{"n_layer": 12, "experts_per_token": 1, "d_expert": 480, "d_shared_expert": 0, "normalize_top_k": false, "tie_embeddings": "early", "optimizer": "soap_variant", "lr": 0.00309, "beta1": 0.95, "beta2": 0.99, "train_tokens": 439400000}
Below are experts of layer 7 (counted from 0) of a mixture-of-experts language model. Rows are named router (the router's row for the expert), gate (a neuron's input weights, with its number), up (a neuron's input weights, with its number), down (a neuron's output weights, with its number) and show model dimensions 0-191. Each number is 500 + 50 x the weight over its row's rms, rounded and kept within 0 to 999. Numbers have three digits each.
After each expert's rows: a language model's description of what the expert responds to. This comes from a sample of Wikipedia text that the model never trained on.

# expert 26
router:446421450456382469569509531445513554529409475410549462475568444517466460548492471544543472457457586508488391493429493577529572518450448500516568465456521552445524450434612549555403407455504431505432463508436571442490527442598556519547506533483494483518478526504492577544469473484547571452563439495410395528601464452478458559437531559501426471577462516467516572480511515588482534495514535403521532529551565555464457504450532449575532566516538528461527461458458455529533417499486570447516547402557471487536555481498529514573461505505573502414430541506545490470424488444570567525
gate0:485518558541545538464512489524566579473531523509463496408551489433490485547518438488450474476557480424479516528502567444537445413435519510513451466551520470450456494566588495571522513446542511536506466372449563464414491478400521450434479472524548479453482492445544564460528544464541507483519528587538584529477473550472328474471479495556455449522542493478391540515441463474509550549484506545512504487480420565539541406482443595478443490478442582607522431472560523499549493515429587446447554497520662538455434487519534466496532422592495444461406476470482593546580452557542460532
up0:515489514491468569519559438443505520489513407470461510499520377516442467459498474520498482456469508545495541510499553577521525498484570516492525471396500518397480548497570493606439553469432540389490437477459553463487500561564553448587427570493518519484439527470443493473505540422481500506566480504447427442448451494505446532390491534500464544438536448501429536542473508405507558562426566390469476490578511499419505477434490590585447420519495508518424399440461527446525471519521473432510542474615536472452484411492531466509546434509520527445389419549445426414582610521535549456
down0:461454510509376505565500485514496554511516411422484536594547434494447439504477454527494569522442487483488428522498597576484479454595471570476503514474530565419520433446500639545421403474437527523399452475476489482531471556602462501517573525499521562462502445502543513488469566471540530516520436517510339553522543502455494553573514472499451411495561570517625521492487472537467467437509504463485492512557525512485463638422493494578554520519552457504482565470456514449516506567501518445628475475574400512521534487508502481553440625423510462530577442481541547519475492456549483542
Description: Sentence-ending punctuation

# expert 14
router:493462550550512502482501402495537659478522558448533462519473441507511448463509531488465472554534455628501503484487560623441466524453431516557463489520427459546572552482430495499421531558466563489480516510501548563477410542457517469343516519539483435435477563504466489553478419518438563570520458468640469512510484565533502486486466494526437539446408551410527483515455427548538567502551575475492503503518512461461512422519451523489553481384521471454511522438557597409520549514526476512531456499585293520462542492495475493497451485506504540489433542486432479481536489435549545464
gate2:520509522467421439477480522459572448430497467527500583513465470477553543525465413446469480468488569505599558480440488574476453586484476458568532528605534529565453523508493508424536420549520476536528485465591566495523495384487440535461626549507485507428591534499438464479529507415550471527428531462499540523490552485617422461525549507465582536454535566514401470532455469473525529497575504477440590404514490567539536522581432486558527531495520437485473500539564569557505454532579391520548409512512538470466545418549478532495522475392583469587443493510551541561571553562433548532
up2:547488431497509567535509491503444564536579526554508443426521523547430532444533600562516563510476437482445435514590506435549500503488493511466525461427510521444505474559430574553521644482452553459554509512491442552531479610448516448559411379463501536533481484496543546509462516534451530455564510536471478482487454518408577610490426455487409491536445424463612530485530547513519467561437529535576424599520507440527452492434545525462508527465446518537539495405463353450453478449416532438512526524544455484481456576470543474527495548537472507436569422483483440445416463444560468443
down2:499551514461477488465510515533535445532458484430599552594514526499526565459453506448440469475436544485502590499526463516447442527524418471414422458496490568549527453549543450514501505527530592488466484544507540506493539453446626480539521476514372486548451517585526498414471512475569503582496473482425461424522446351537579556511501563457538480446502563475511445428395461476480426505448495573420465380440498475502490618537530481397428438498504508556483466527531468551560494485507384563483535479571514440505524461416428437532501539464429503505366489460526488477471578486536451473
Description: Mid-row cell separators

# expert 15
router:542491407557536446530462682442450457499487441499455533436490523567487429508449473529544624535438571470498443515523497496470458455450464529483520477441507507438525530489462508510605519502510572460470479417441498583526545538445500470579519532551499529542519430496470529450480642458449544419479491526419471552559505430446553478454500458498506436522534535467548437575523621459419528432516449408502490527583546527471459401442460516521403459559550514460422531609428511427487484547470491427393501457393546519498522528484485489525464493520574542438519543476509535560533504562451463567
gate1:521493540470553462503428497493510547519650460440475544481553477486419462435557419461467534454472547452512528478486516468486530483497468472496503378493389453433460501503606531500475497444539587540544507430455510513459571477607530523501573464541469546521530445540437414476479544431509414465500523526577531460465486560608486427542533560406516507499472466431626506592472473529525477466540450503471471473572508487384545546482506494561500577503500565574537484529543457541581460480449627592503522516466432570517468468459531579516540479493509447436432561543461363476540472421499457430
up1:555437491518471454541502527518483485516521507449447531461509510461536476469455500542426464497512522487584435539457455523434623521477461429471515472446554456548488510492504639560514472488517455429412505517421533508474497505601596565450613471550482568567523394448502421528493475400422522410464593426536517447521506546486472544468512440587528508459366494596533513426565523386536482492521500485466526509492476583447511518494515509561539448448618479495558571603524554538547487575503476518404659524489482437554439488467449498487528454461431549477516462517464525519460500472459528554
down1:514551505437443610555466414429535522460571568463531497564445493445519490574468582543362565520421504418522523501481510476532543499461412545557482527536427498494493479558483527518557525501488487562551511533574470563442567417489543550477501485478551514473583523422480529521544577437506489544441392435564546448528501513513503579445481526502508590575467559512492572457483558485499437478593447477439498439534526502510482495546517416488414499466537564480557562377440473543539506523535633453473521506530413500416511544459498462426493540562513434546495602395502444447558536410482553464
Description: Closing punctuation

# expert 18
router:529501374541542425530449700450445451492499408501406526466423528529489473564460458541561581516461504470475495468568497457446458460464517548488540500396546509475500530495494512534646506572518519460439491439386480523524529531500485467545528515554527531515522439472521510520474656463486527474503481553457446523570529452451535524442515474505517462523579487531522486567553588437456477456497441402483517531559604555442460428449425512525501454558517519485436502657472446485488459541454492483403508514398558490529520538538472492477439509530562556460530471467545542571531503551443459568
gate0:462626487441521465574487515490553463541397470514593520447449466495546539490506570435411497518520508498491454457533433464546448533520517435483448495538530511456490477555450524477479515467478492571521528487507472536517501556499567566423549559559500470507573540491529477488478547506499616577549603397465464364540449533580488427563566535581511452537572566456568517470533458563488452512635407473507461442521553426454502538485484541537484493596494427493531590435540521560395517490473498500519479524471479512617452476526494509525510566415512472612617578547433504436515482562504579476
up0:504528469478538488465448579502559454511469475465480509442471520474446430401482527474509564425514528573480414468528415537492528558552433505494484408573477582548537460537492519519525493490506442594564542572531457529520481539547563610434531529512533543527358586508559537479558558483466547478502593460571488510533489476557536573527558542535519564568494578430566507518552494439503417529491474534451419458491513565471537570462513544591475580528511404516495491530478541585459603538473472574524544467490512509569433525635472501506491563411494489627639557504542540473530488567485564528
down0:448529385586620547425475587481532514652512433551472456424448528500415425425565485464497518548355439482442472497582486511507457498517491532412506467529521486539557517459522516470527498511552513514442527387511498546466504536435465516520505590433490452497511502579526504526544413443538520570492479468501499552329468550474496461537505399483497454464463516488476475517535450578530491421480487448476498453430432580486429492512553490463562520525420514442491571454455421524517450584548489456570473514566539514446475493544436492382427474482495610487463474474463540526574550500518496543
Description: Mixed words, spaces

# expert 0
router:477517488532543480533478463421473436395528458546586534535450494533540476509514576487469533567477532531480523468500493486500453591493501517486575470525511558511519544484598488576577441488524559591540555499493515394558473504547548525589535515524521357488539554569449544437557554487354482557531478473565581421566596570543505502475475537414579446470546512458456509625495489498498506460515454408471538544536581466530588390530506525545485490510612454491525473546577431505506538439509398505454506465566474542452507500399552516509548489430499523438526494579544478546472570477466559404
gate1:428576429434471497551489433496525449437492484582450487487435452558557533561593597462524532546475494534526519540444537548524548493509507519441536519511519603472587474452485496484492441531453455488452599453423466403500430528513558489357533549507460496648447558514545493522537526481458484516435491459530413398571453517494503490466495652459500555472475473407509469504601521469549466498516474486452483541485566520474496426526520494429589534547535465604477500479501537470482599504566527415499517529538541514476514489466640564607403478486497484516539505515527495513427448508537468613
up1:544484479530523457438520549520591433514561548319622536571480518394475494428508449504458477460444484556625568529542537437494414486537513488523468441492517421527465487518434454500481509450545447479505398408576529592549528486505378548609474456539459453373494500508498607535413473531479523442547508518480489529518511491511496477507485452606494465482520499480487459482375467519439570531505503537635543459449526464517552499517486482512557531497490510442534509501506536519440450515459414546458501504531452438496548501485358503478613525542425521539460445480531462477525554524478467463
down1:574538520522508537383548550610444545482474569495480470461585493485501437527512513519488421461446459561483541523524490528470449469572455484396478629526487509583570490497570566472486464460544568464565535459510475518493427493509440417431524488547474475509488398494475495565410524516558479535599522412564554563453468617548451478357516515532451379542511467609528556474523462531511479564456513567450548571452404486472516515488536477550526472467566465474496474479447458461620437475548486468466515485482534495502480530478524506408604474563501451434424480447518461414517445533425531545
Description: Person surnames

# expert 28
router:558584452391415478354459564446485464512528572558449426550525512475450424482539468592549446514524579495488502485429460576567508442534533525461451506520517555564461488580461405508479543438539493484488500567561491460497549571629565478533566526452492433560506538574486398477550532444511434547462498448561485548493483431518476496556508468525479518532492513589436468460471520481371484517529467478523524465545577462499411484433428522527561544508473485637504525554495492525487524505478539547553638431478468480368466543528477553503562479496417511521555474499453526511567471556585518535
gate1:562493447542563531452396614486542583350515507485427501561541559508480626542411563503583552523456400460461471533506520556479509569568489490483471553450542464447509553605540452521469476519543441498574577494492478413445445594533459461519528618529463571501526490520494523530499490420548505538574427464509566493534438508503502564554492549433487520575436486449531435462519552470556533476556535542512483400518442407504535513427530454454489476504442484469440486513403519494465492433523511447413482567491519539506555486465504446525470490538438421491495505618584474395580535538536519488
up1:532512526481520498466520420512489431610549455437469587504465455503493409417618496446481439585522532511514516593441469460463470429560473508494507497514493512530560453477574516431452494421472586501495441486482441531524495502504453549552490440396555399497513449474419550481488511577337519427527403527546485542473535515466526476468518423561466500434448412514512512414508479490477441502500418492505611452529457538575514499546530582587499552425524504536434555489472510576635524511414507547597425474568536503413520474464549496482519435463495485572484497410479472531395496542497506513
down1:428479473504497497462426601529459475509409463386457532550521584479543383639413495438547571472412468452488458510586448449628484559520437498507500510446588516510494419510485550514467511441584454509514525459497492498518424411498580468534415474563455460539497566552514513505540433527534425484439494558462479515479517538432524469524486511512430553616488421518495459525586457481548477567530479590516467564472520489494468557506427536473508551537434517518588493567630445502440492463527464523540553562504467493492503508430407401493489495576521464579385471521459453510488436502510547522
Description: Year century prefixes

# expert 4
router:491512558507581480517533484484430451482434537520546525563521465557511497477483539519476410611470535449494514444537523520476536506499509427491503408503510572510433570445525471498468452533508611547521473429504467531506483519509514465603459466581474429533535632505428477480461672462409508544541640523563565515527560530436435472512561447461590428438509472526595537476467529441558492459523487405510521577504523503498559387423514561528417418436487489484436486546491464450518468498495511579472519507462500553524494458450599508545533531464550421397485508545457472560514528584470571409
gate0:416550518465523532574492490473479491580524549517492499525415561453479537522558513561472458518572502478419609598387481444508508505495435485527471518515439452473590656543570460528550568501542518521408500458512559519468563659510512466522547535494496519534489487498529501487519500530478528458514524467592585500525510489461467420575583463423477479591492494453510499450534595501581516576452643477556434483490548490458531591545530487504501583552461466547500503520457481491641482510506462492447501501590439494612469511484548543462475492553479412531467505373458556428505413486504476498
up0:575556503405512526440497448486608492490502473478508394483587444601482461490403590399465511514511373456488460522598489565507453519449548581486560464549503492515498542473501488517516506503558520540477455589477470480588437500458470516515470557503542568487468483493524473434525509473500560451559416488456412520432558504510523502516494515540519450406517464536503482552581434563530484529510362493471519484498421480510418527457405599549608441363519462500463587457505566493426560460520516576491493405462523550394496424432432467596496550463494518518484467577509502517436532493490530494
down0:502548491575450463438499504513542541538575446458491547505509470458469478550392497464591454470504383460554546483558585517516452345460513590523514583572531450495507569490450466475548486526431567402409507544505500531512509550503513572567439366528437485572504502516547476461607432449460522488502522474536513438438565516522570550537510526422556378570532481412569531496504423486500489494509591465456516429474502380444535524469590589603476532488478396499501483512511519514524533481461541445497497437524434515510477425469530510528414434496472479477532565486550490395494458494502460555
Description: Latinate word endings

# expert 27
router:473440552464561463475452443496416456514521546452506451513491611578504504532480486568587467573554561535522447477500381507591468507505506406425399463571522521581396489532623549486446520445550524448497519517576513579519481435453526480457511471442497482354522587478559485436465473507478443452441550526433492488517496531542545524603468507476516548471598529419515556465514455557433470581566481383485480446540564507481487482558494574445522521515481425482460595506464425475533519535508528585477514563423556496607538384530518507448501500503520462409472504498531507493543530559556520543
gate1:480441629475482374469415465493467497410536493444469513467498521551544483558511458415514468484488564459486555522450466481496566546556423583491507536496543451528532491542540530499530433520502527507408475567548533444567500472517556524557493450525426406463495540519449493428476440553453447528534558565439507456504509540517497474583563465459524499429504526530513426492472447574609599538589416559424435515516578501563454525357439544481534518487508616409503508575536485476424442435495532509512507529525354533518489490527549420522456494464475578480388526505438481456555526490517440413
up1:549483450556399606545535501483628544588492535559508456490489491442501513472558438504528580488495439546535528577512495510469477460492531512494514491541448440542541526507534592479433529482503393508538510416393499532395402437505433376456514488490586602520497457512468445515575472426519483577514498562452536579515515502447500486509420502576404526500461467450447474516540552526440474398474558464595534532476483450435559542548574474468482487533513410522485451421417551498541564608477498442581483512492506496466499539500476512482565410518502537437525526538557532455492582543548596602
down1:519427544539422512482509483545499569493499493541531443442439480545489456514580442473453426594516459490584494465493455575559497559514550536464504515536580424519621453462513467475374468566461615428514445455412496501424498561364438531559464441418495449513492467546461517516508485396445503513438562489484453501496385552443552444443513549468472525607514460508533451480550446571543575502441489480587563433426503504536564564546492401382503517555511414530502530447502522491473559484483479500516497568511412482504437525612507477438496479437538524531501536436492500424486445458550497543
Description: Plural nouns

# expert 12
router:456582415415543525478504503499514485433540497565487581482407480520488580461522531530537444599451464546468562486496558502566471432497519522559574421467510567527605437453430534485507487438432580465569510514501369473579471450517522458578450498468536513423539552430447464446505559521569516525418464526405509539526504473507528528449553516529530443531410508453577474449477501598442468565576512534470377410533534506361420501444525497488559437516578394487476517551490529518436453567492478461437530519448519534587536575535540485497537526427464505477555512469534530567550483510547483583
gate1:482568474453525551524522424536541548514561436557430434479512466566488561490420423508520557534462434542484611501525450478535576415471451432495525434437442547513555427510516432451552505452454486483501542569487501431563569430496519401545406564545513469594587450463409500534448455480584536503506467492498536514553515525453500514537443514458466545460341454533593506553470464560439472442527581480577502495419513568488537577542425510575510532522505484599539537485512559554558526518525486536479504473476415483472422518483530410619511462579429537439560494461585493505511494439505557439
up1:392510591536581508466450466478485573569550466532457361550541440522447506536480425467546574514535542488510574535531580466457464535499389476529487518547422527572533486459483374518515509536511511494665487547447455514524550402457460427475510546492496535562523449493464531496497442476502514543533506453507491480534518450389430425553397481502455509551500512532615499436524461504538536473528550532594439508466453430512565570573411549449504498441516451556564485493513449517484494558556507453568503527551583403461500615567476477519398508538469527455519485514400554576485510464460479488
down1:482491472552395431499473561468531560487447520529520532508383446506521474481424587491569449455536531484418473534529467566531504447610493565465496480511400485486473543492395577505449538500432466574551486486551475575541534451518526596494507489499492469554466514510484517532402547485509447543424498478486459541487490554479547501451425425515569373582388483551450549402481498554576498565617532561476550526554583572533459459539453481536501475569509474402528449482530483544503507427497522493562569456518487447470445550466403448520398474502512465578488587576456488519452451418432574456
Description: Pronouns in titles

# expert 29
router:545575546517514468441484526518501576489441427491449461524588373452493504451535525528481494489529507482491494483517361557542537488532539531540548532514457443443526461584419455474465532506520399512491482554477542471500507560513515505428445548476511466477535418461384432451457432577443440460556528549480455499441405582423537435485535463428494587541486484425548494518475537557593579512573489498455492442529539503514459439556610470553404513533474430604505483534513536553540520467486475496419448495578421566600487541549478482417468432394551479482461534468467464489442465403515412422
gate1:511420492450494462525396475489437501471507418600458540606511461540544585497482519452522547451570511447474546491483517502501630568436475546477420460532458545493572564500428562464513478470450481541427436533440467531521524422464422527491471459461529602560523488562548476439487611567477554529460435489483577520549442536468449464453529526563530603438557461480466532480508486512477438442462519399495539439528452566495434457552490464423510572392509469435539530402502476562451479483544432424526413422623494541442436498418424517459479469458510546471508410487590511495465521446519491506
up1:462578575544458523446594507527542473563532569393613495436432497450469463524480477476520423509490518537574453531517511415444389495500553413608546469474526437506463486515536474514551501539510507465548516455530499503505485513497561424552529509479540469490507535451463460552488459427556521458551557581449414500428573489496541491554507509465441458525514613467579486544507497432517553614517485567454474551467530512530538502517556497549532382574536549536531439607511541423566561516474595631507575530437528493583453539566605455579538496517463486526516585492380497469514495551490541440
down1:516398550472460454394601514417578453563508503563556511575534462468486517508424561504502474504478535539471472555403574517504455449425516469534471584534498605517458492499527458439515515597523447484487533583467528506491448494504580467598493445565548527574493473548542443468528510525443462450511432550477616546486535492411499524503525470417425459436508449504563423467514482465397506545493449558637407595520532566496510580559496500479507434426561487587441543504522505402535499526461481510523533539479472467498441416483382478494561477520522502530502483480482473648430485581495517509
Description: Line-ending breaks

# expert 22
router:537510385541544437530458700448446458500488406494408515464438532541485464564460469548560581519457505469465500461564494464440457461464512552499530515401552504476492530501502509529657506571532511453452496429379467536523545539502490457553527527540528549507525430469514512520475636465489520470491484556452462529566537442449537518439509457501517461507573487520531485559547586443463482446507448404486521525558610553445452423446417508528509461555510513475434494669463444481481467531443492491399512524402556486517517544533472501490445509519573553469531481473549538560526508558441464551
gate0:420484521554503471456527369377499522501504431501467586524495526502546440374542567472464477479472538524585531436472534460531575398466533491437507552525512484407482545524513444466586555568514480435495567570540511484567487501493425495451439410440528527416484516540592507522493504615516461462498503466482506495550518502528391465595497498492489443479501516547612546493513511421492579543526552505607461460553538546569560477536507453451474501505496430528555448493547470507586532361519501541597511579533478450462481519542488588538564408465427525463490456508491455354509518489484551491
up0:474558461487580404543511543571490462484439492485459473403540529547529454531557489450505435503510514424464519462457470514531400517551481497468488514585520454415535507446492518561569451451456480551517518480500526538479453515542527516484482582519573469484508491575432587496413447338507553489577481433442612412451447501457589390387481432427486542530560452468417476516427474498467569571503413586441491536457566505507494580492434498443602485471526579439490512544555514477493501498532419483470558414502504480493491454419521457587433554524523419485473512471495421484518537423476484414
down0:498571479523542390471523491474492472494467412411514577443593543531474564523475459555438528481528432476451419464463544397487462460462515544504461436531476488438479495441496504477486618513466547525575544566508497496379443536557507432491427557512463513500537506510486558458472478515476522446539543415505499562523543452506467582527535463386593401483478499550450493552647531445370525506532458429433545487509479460534438462508554588454486481558467387570499540480507506532575477467535501496494507497456568528546475508544564555499602512537579479667572473480526458506522434490435453462
Description: Pronouns and concrete nouns

# expert 10
router:395482536501539564558528442604473483507485614584548555535449462619529576576518483490470528575602508497489560670469467491452511538552507530498467374463537495523498466555590484381539525471498499468496412462514517465469549473517468534490520500493515505542500405448539487490503568498450474528484526491545591485523504500534558530521533537501479510474599464565534443565484409643541562581477444371503536548489382471518560553586426476501495458513520500570408525520537388488440548425519474494515568472490520433555489508489432530454541526485524547476511446507532498535538573477493485542
gate1:457532517478526570501581528508554485541507424442573560430564490488505515411461541574566505524428520464501525521491504498472555571401500451437554499473583517549511544550502497579534542459556437517572544514465524559466493582468496598464499495426515516613580509485434455537502464392605544477487529635466502460490487558468461427497502519525494517521442516538456504540586498589550478520605520568425469463517430408395472582517472477590446523494533622587461477457515435464533459426534449531595514551513470517481459523404514420471457426529499527495528496445374479515510450499539449460
up1:568409526586504491518451456494412496464513515536379467487416522437530504548530493454449426465589489557498447474519513517447485411591562559553547496498467520455495515497486578469555512516471556520399544444547459418557518420536521427531539538560440498436497403492546579476530541539502503529560491460491491498473510471508507524536476434505464505485501543490539430465368547456510575458443492488598580513536518534554569480460587453413493454465530357381542477464480590556519521536435562516391495470469539480484524499574448535534491498514408454545473534561606535432493507532380563547
down1:479488509565498479508571525570515562530500470543458572488453466629455527517555493509532485464499498485446504469515391482573487447469575595488555414511515441520418394448568497449493481506417472497636493561607474462503562581524537447495425463458437476530421566450419499443471535584454597528490579491601493471443433447499534529492488553481523558375539530547497499464558604528640491455522528600513510451452537462523563558499620425450533436462424516497436524536432600494519568507571476558497491453503491543534549488536534518472544529478505453476501514463546489465485506513462551494
Description: Titles and kin roles

# expert 8
router:465572539609437462576423578426520470417549411459423469550474503514472511561506506574423485516545487404471588531555486497510531428426519492457447529486493449449534568427534428499539489490526466521454498472430463456480420531512410505526561507629427518429501626459525538537463514528531524518518439476458483581541476436534523478441519524556527454553447506482495535533430461534469465466553523578518534495543498420553515510440463647494438526621465583535449522567508428613522526511476478405509486523464581606585522531508542526561511530577563511555545468500465484547552508472554534555
gate1:504510552577586475503513508484508544563513506473487486512548463495532521534571461406465543551538523493495498526493467424484336487563474485480519520463478460427530471565531520359544467426447511462472467458556378505488446584510521549550532471487446525459531555535654429473559500493463525479575435483455516496621545399471507569414499477511582506516541390533520408574495417444534457458540542548555418524523507475470518500528469520431466437488512440506483476461570589505511517376564559454481485463520500394540473454443494554452584585538504459564520429560472502487465573518484563456
up1:517558417482482493549427442551502480560510498491508467434499497456516578536412510517566558527552477524525481410501435536518623540466563538558479493520493525549448493344515452577526475471521513464528475530538483526572455566512511488442442457509536471586466566488538477472544577526515437568509462440493586464473468449496591476569426413411472486538480472564528590483593615591485541497568510441473500520444457497413592528538467514551447418484539520453428547572494631388411488580461517460538460528546523469560499482512549506527494532402546499607481442439509469524589487485505525506
down1:636477515427521507513528453523475472490461421541522595546536544526484528478517492529479498531545498535492511507496477519448431557513420440415522459371410504505565550558468504399516533527492540479452488410543501492509542532444532413458455420501476532526480468499570528546413558502533497423567533488448538457635546543535401501519578396453585503548477487456435479515563539465552498469519485506549446498519568507389469532545498467511508466585390524439527549467551521455556423482623544587446561492480483396478477483471371471534449583533497522417482439502513585537408507506461474513
Description: Coordinating conjunctions

# expert 24
router:504537544383446553507567408540583519524481496572428552494453549468493587457520571380556505477457425528458432540371445557529412462544561539479554573503531533435475464553524462417452472477485496498499499493493495447466539508554410533473456506509374547512429476467475554551455548497477405466532501540470666487515504525508536512508509501522423554475468451485487443451481549470500421512452451511491486521436435460438520622495507490455532520564459507497454606404483415453432490486464542388577523528523538455491454538472484457536435527420440574502446456501415409507515467542468446512
gate1:444563427523523428518588470449508416440487623488514611527501564426434482459531530400535562513507448510424469507563485434540503502574500537500604471424467467505546512425538521462503529473428537516531465469500551469468449546545468423635405480499497528496428417500399551477434539421524635473487470524475521505547541494521507430483518519510457484474459584516478500564448371560523548419462506510578483516535531604472522642542501502533496477443559501590458550499530512423440530474437500490450574467548496467470476533446528509525516561461548533473567476586534453431576539437486512477
up1:479450452433451441491423559453579469541568420437475438432520469503525560522557544514456458626567453450518507529509539522527490465360417417436399480422532546528424491557455430503484435579469491532450522529482488510526509517481563484457555529446478549498525548478531441554491505596511422471627491510368554443486538527444464586452584469416491496431476475479513509589501500430494462501529431518578446529514413482535462510523443611513557542522421533417552460585475498580511484493511514531503395473498537571517469492534450440476523474454482500511597577463533508543471522484522409544
down1:540507500478432409462505389492430576473465465489495462504554524548509487372443545468503388489472532443388509538528445490504505499439457487480474500400501522680416468481521451493470455510401626493488473556539522509496493501573526483457497520570478512528449528499569473549549541478466546492513489496425567522581579446566514621551566461436554405447464586601523515445498593545489498478547509415536438496506498456448401397573467544507516465523473492547497411504483483497506501499463520477551553449400499470568475473411464504505490489522384430456496503522503561559542495506450509456
Description: Prefixes and modifiers

# expert 11
router:493510413487512477487507556476497475445529441562563575514442455510525438476583565477508566476473425477554538491577378466548542497513428504586439456447542487523448502538475376536583609458489585523507500499534461488517517534523472373450397465475529546490499481595568446566465562473447491411535477505491494525495499454474547485562521515437522529432534546519538526481550564490569508447460509475482468522444557515534448519546503556478449503415537529409416566603476438503485425533506547444447611571417471441586481547500616537420599525504438536466460511466533450545454543392473475448
gate3:529440456557448528529576531578426494450535559444496527475548482485466521522519480502422569497496511438510417515522557506392506529565490458569441494452424512513535536522521497458465547504350599490598527420509589559437483430478533533438498437460562584568499522496484573463522555362486548440527599520584450452570406515477531474513440559451454418484502488577473510507516477647582485541478475436521619542497452579511506540591442434523477524426539544486499536460467467520432500528441530508551525520514428449548491583414461441547513415473485496486479513416487493467451523485492498535
up3:534422498496466511514543580610459518490577528484542472455580503441467463554503539500391531507507584417529463499539551499364486565560460426535420563454466548496531555498452438479447598479345557524540542485544550516477499444507565508513491520460499495559479508506445507484479509386525470473520553481522477430584427551488566495479539584429487462469479484558492536467589490621615517527445488429561541506487517644502514516532444429524440478449532515511475562461428464444471479452439622544545493532409443485538472526412451480475545448505593478579507473465483509528448532430490462499
down3:500482575529540465631470481504575565496478525521556538571521454456429441513524495419553446512483510481529434499460507480506542539464401402532556420540483446546421443483416514452486539494494446430502517498522430464485532501433479472495415594468395522529502438492552612452585502494470555575439466568459514604439485403456441510513447497471557490427562493577486454439435460452502496463397483441581522434496448467531474491551495479513504562446523525435501482528518488540478484525534598514496495444512533514609451533505569587423407506513525587445591416540558450451431547538463518400
Description: Numbers in table cells

# expert 1
router:506468461503493528509532487486498496517458435457559475387458525489528548548527411500550415489507478485484487629585548454592506513489430468431483600450446488539486498386496449544584459533515424628522435552538528453522529399547588472537573467474547476571420491506555487464451471417483567543496585526460501532499564495425545535407440493488501455597450499380562570604518476503492521485514515534524495507374512579492461446473470465461488534400483567573563490472471479547555442584445493554530523422496531411481583500503573553509441507555520531409569551518489528503520493515471473539
gate1:469514416521542465515383528447518473454540519569522522394574528530443591449514536557533534470572487466546424447459459523511565541529488585450494538451402525478396487458497474398546561506584540518510511519465492457582454460539503477564436415566449588563505507547549486507426490469473406482531544395401499480485432523522513593552525489540475510584466549525542569581460566492554489437503575463525418577474574491461490495548520488455513547488552501421597567480463439425472555592508449471512406474524539534529499449492506465535424430542465435442467536513540476446515432459569438415
up1:489426608549410473523537432526556524530472461475519441493440363447587454479525444463556472460503518492479655544454524481485478454518581492548495516537590504491497507508546455505451486530437434461478511445490507580497524498471476535455542580473485447477524472476420483478477500521537558503489484598562611471492545477461476486507523588456463567523557499498511500552476549467470425535504481500478513489469368508526375579584382424528504490553430535438495424522530493547517660411554571468477547515494496556502440551480429505464557495512520587539578505499368534517429512429469432536
down1:438550609544532490438531541488525510528534551506472475454510497465428503481513385459494523466555534498470394514463568532528459529569469438494474529474490546470519494455453512533492538452513489548567458531516473500543519448469567489536523490457489412535537589508430522549493485466551450558474556455478433586506443560478446530540541600467539422556514575364563531511425462510590550508468405454478434482487538633496545368503524559396525505472523579574496586494491466515645557513514440583473519538549364495504526485561480488541497549456547532464475512497594404439493479515553486608
Description: Relative and clause connectors

# expert 3
router:538580531403437531499508462509535479495556485515531464517416474549448497545552499566504509498453560480503509594406394445449569533443452507482537510522467458595563607594407498434474521437453440413522485567565534585458485547442528559559412462471514364486487457532556490555544464480423491517445437441468490525398528538510508392611413449527497518454546441561463566493486459555460468486501552547493556525465534501554556520569531487452486550532485482450588506533484455484468506486465548445573442504409408535539469508525469465498446564404483377488509493507603469485465580535480510480
gate0:382521622596515506458548537457473500476475455448458416437474486523613508448457419422515512548513479452547455547539520415517476537473517474606523522498426540478507437575497436453444433421460424417583522512605563560520535529466493522490483502509518484537494499509507466640449568447440503480527417578465472518551562495419491548499441528514424455550526508545506521460477504511576526532609508545489422471457501449564503531476431525511556502501422532531418492554531510523461437426491468436486522533465446502621415556473483503407491371503494485544535457460518475556558528437604556460
up0:540499493502597477498504512512521497558475577403490489429509475516511569460542459409501455529451612451430438586476520493570403488504478527547522511526472484445556482459491456516473499584481496509514500382456527536490445546487494406384467449511462514488504558494534425463514540540478471502449503490484459504501487511459416471414621474342484542483545499558582442478512475491452509509461491445565474586493472445401465454499512587527435502545500453517535497430422503536383591529499520464492503519682463501483459457450421549570419605475571418454550426483521550484557536534475475458
down0:443600485494497533510456517541463598513512531528477434442528486563488449551458510485500511503473538619549528509501458451484472486528435539494543443498508550417538546505624445474425533483565489554446456473451459454439522518490462484561474455363484530477484472618505535508572548479434503452524504573485478564440480496386531479551501503435471559463537488547404494501503573490640384447429493496513505591559403496423458545514477532518443492446563450512563593523541485572520446425471520488555480455447459509386451503527511453441514541486439601597464408518464445437459427545538440532
Description: Section and table headers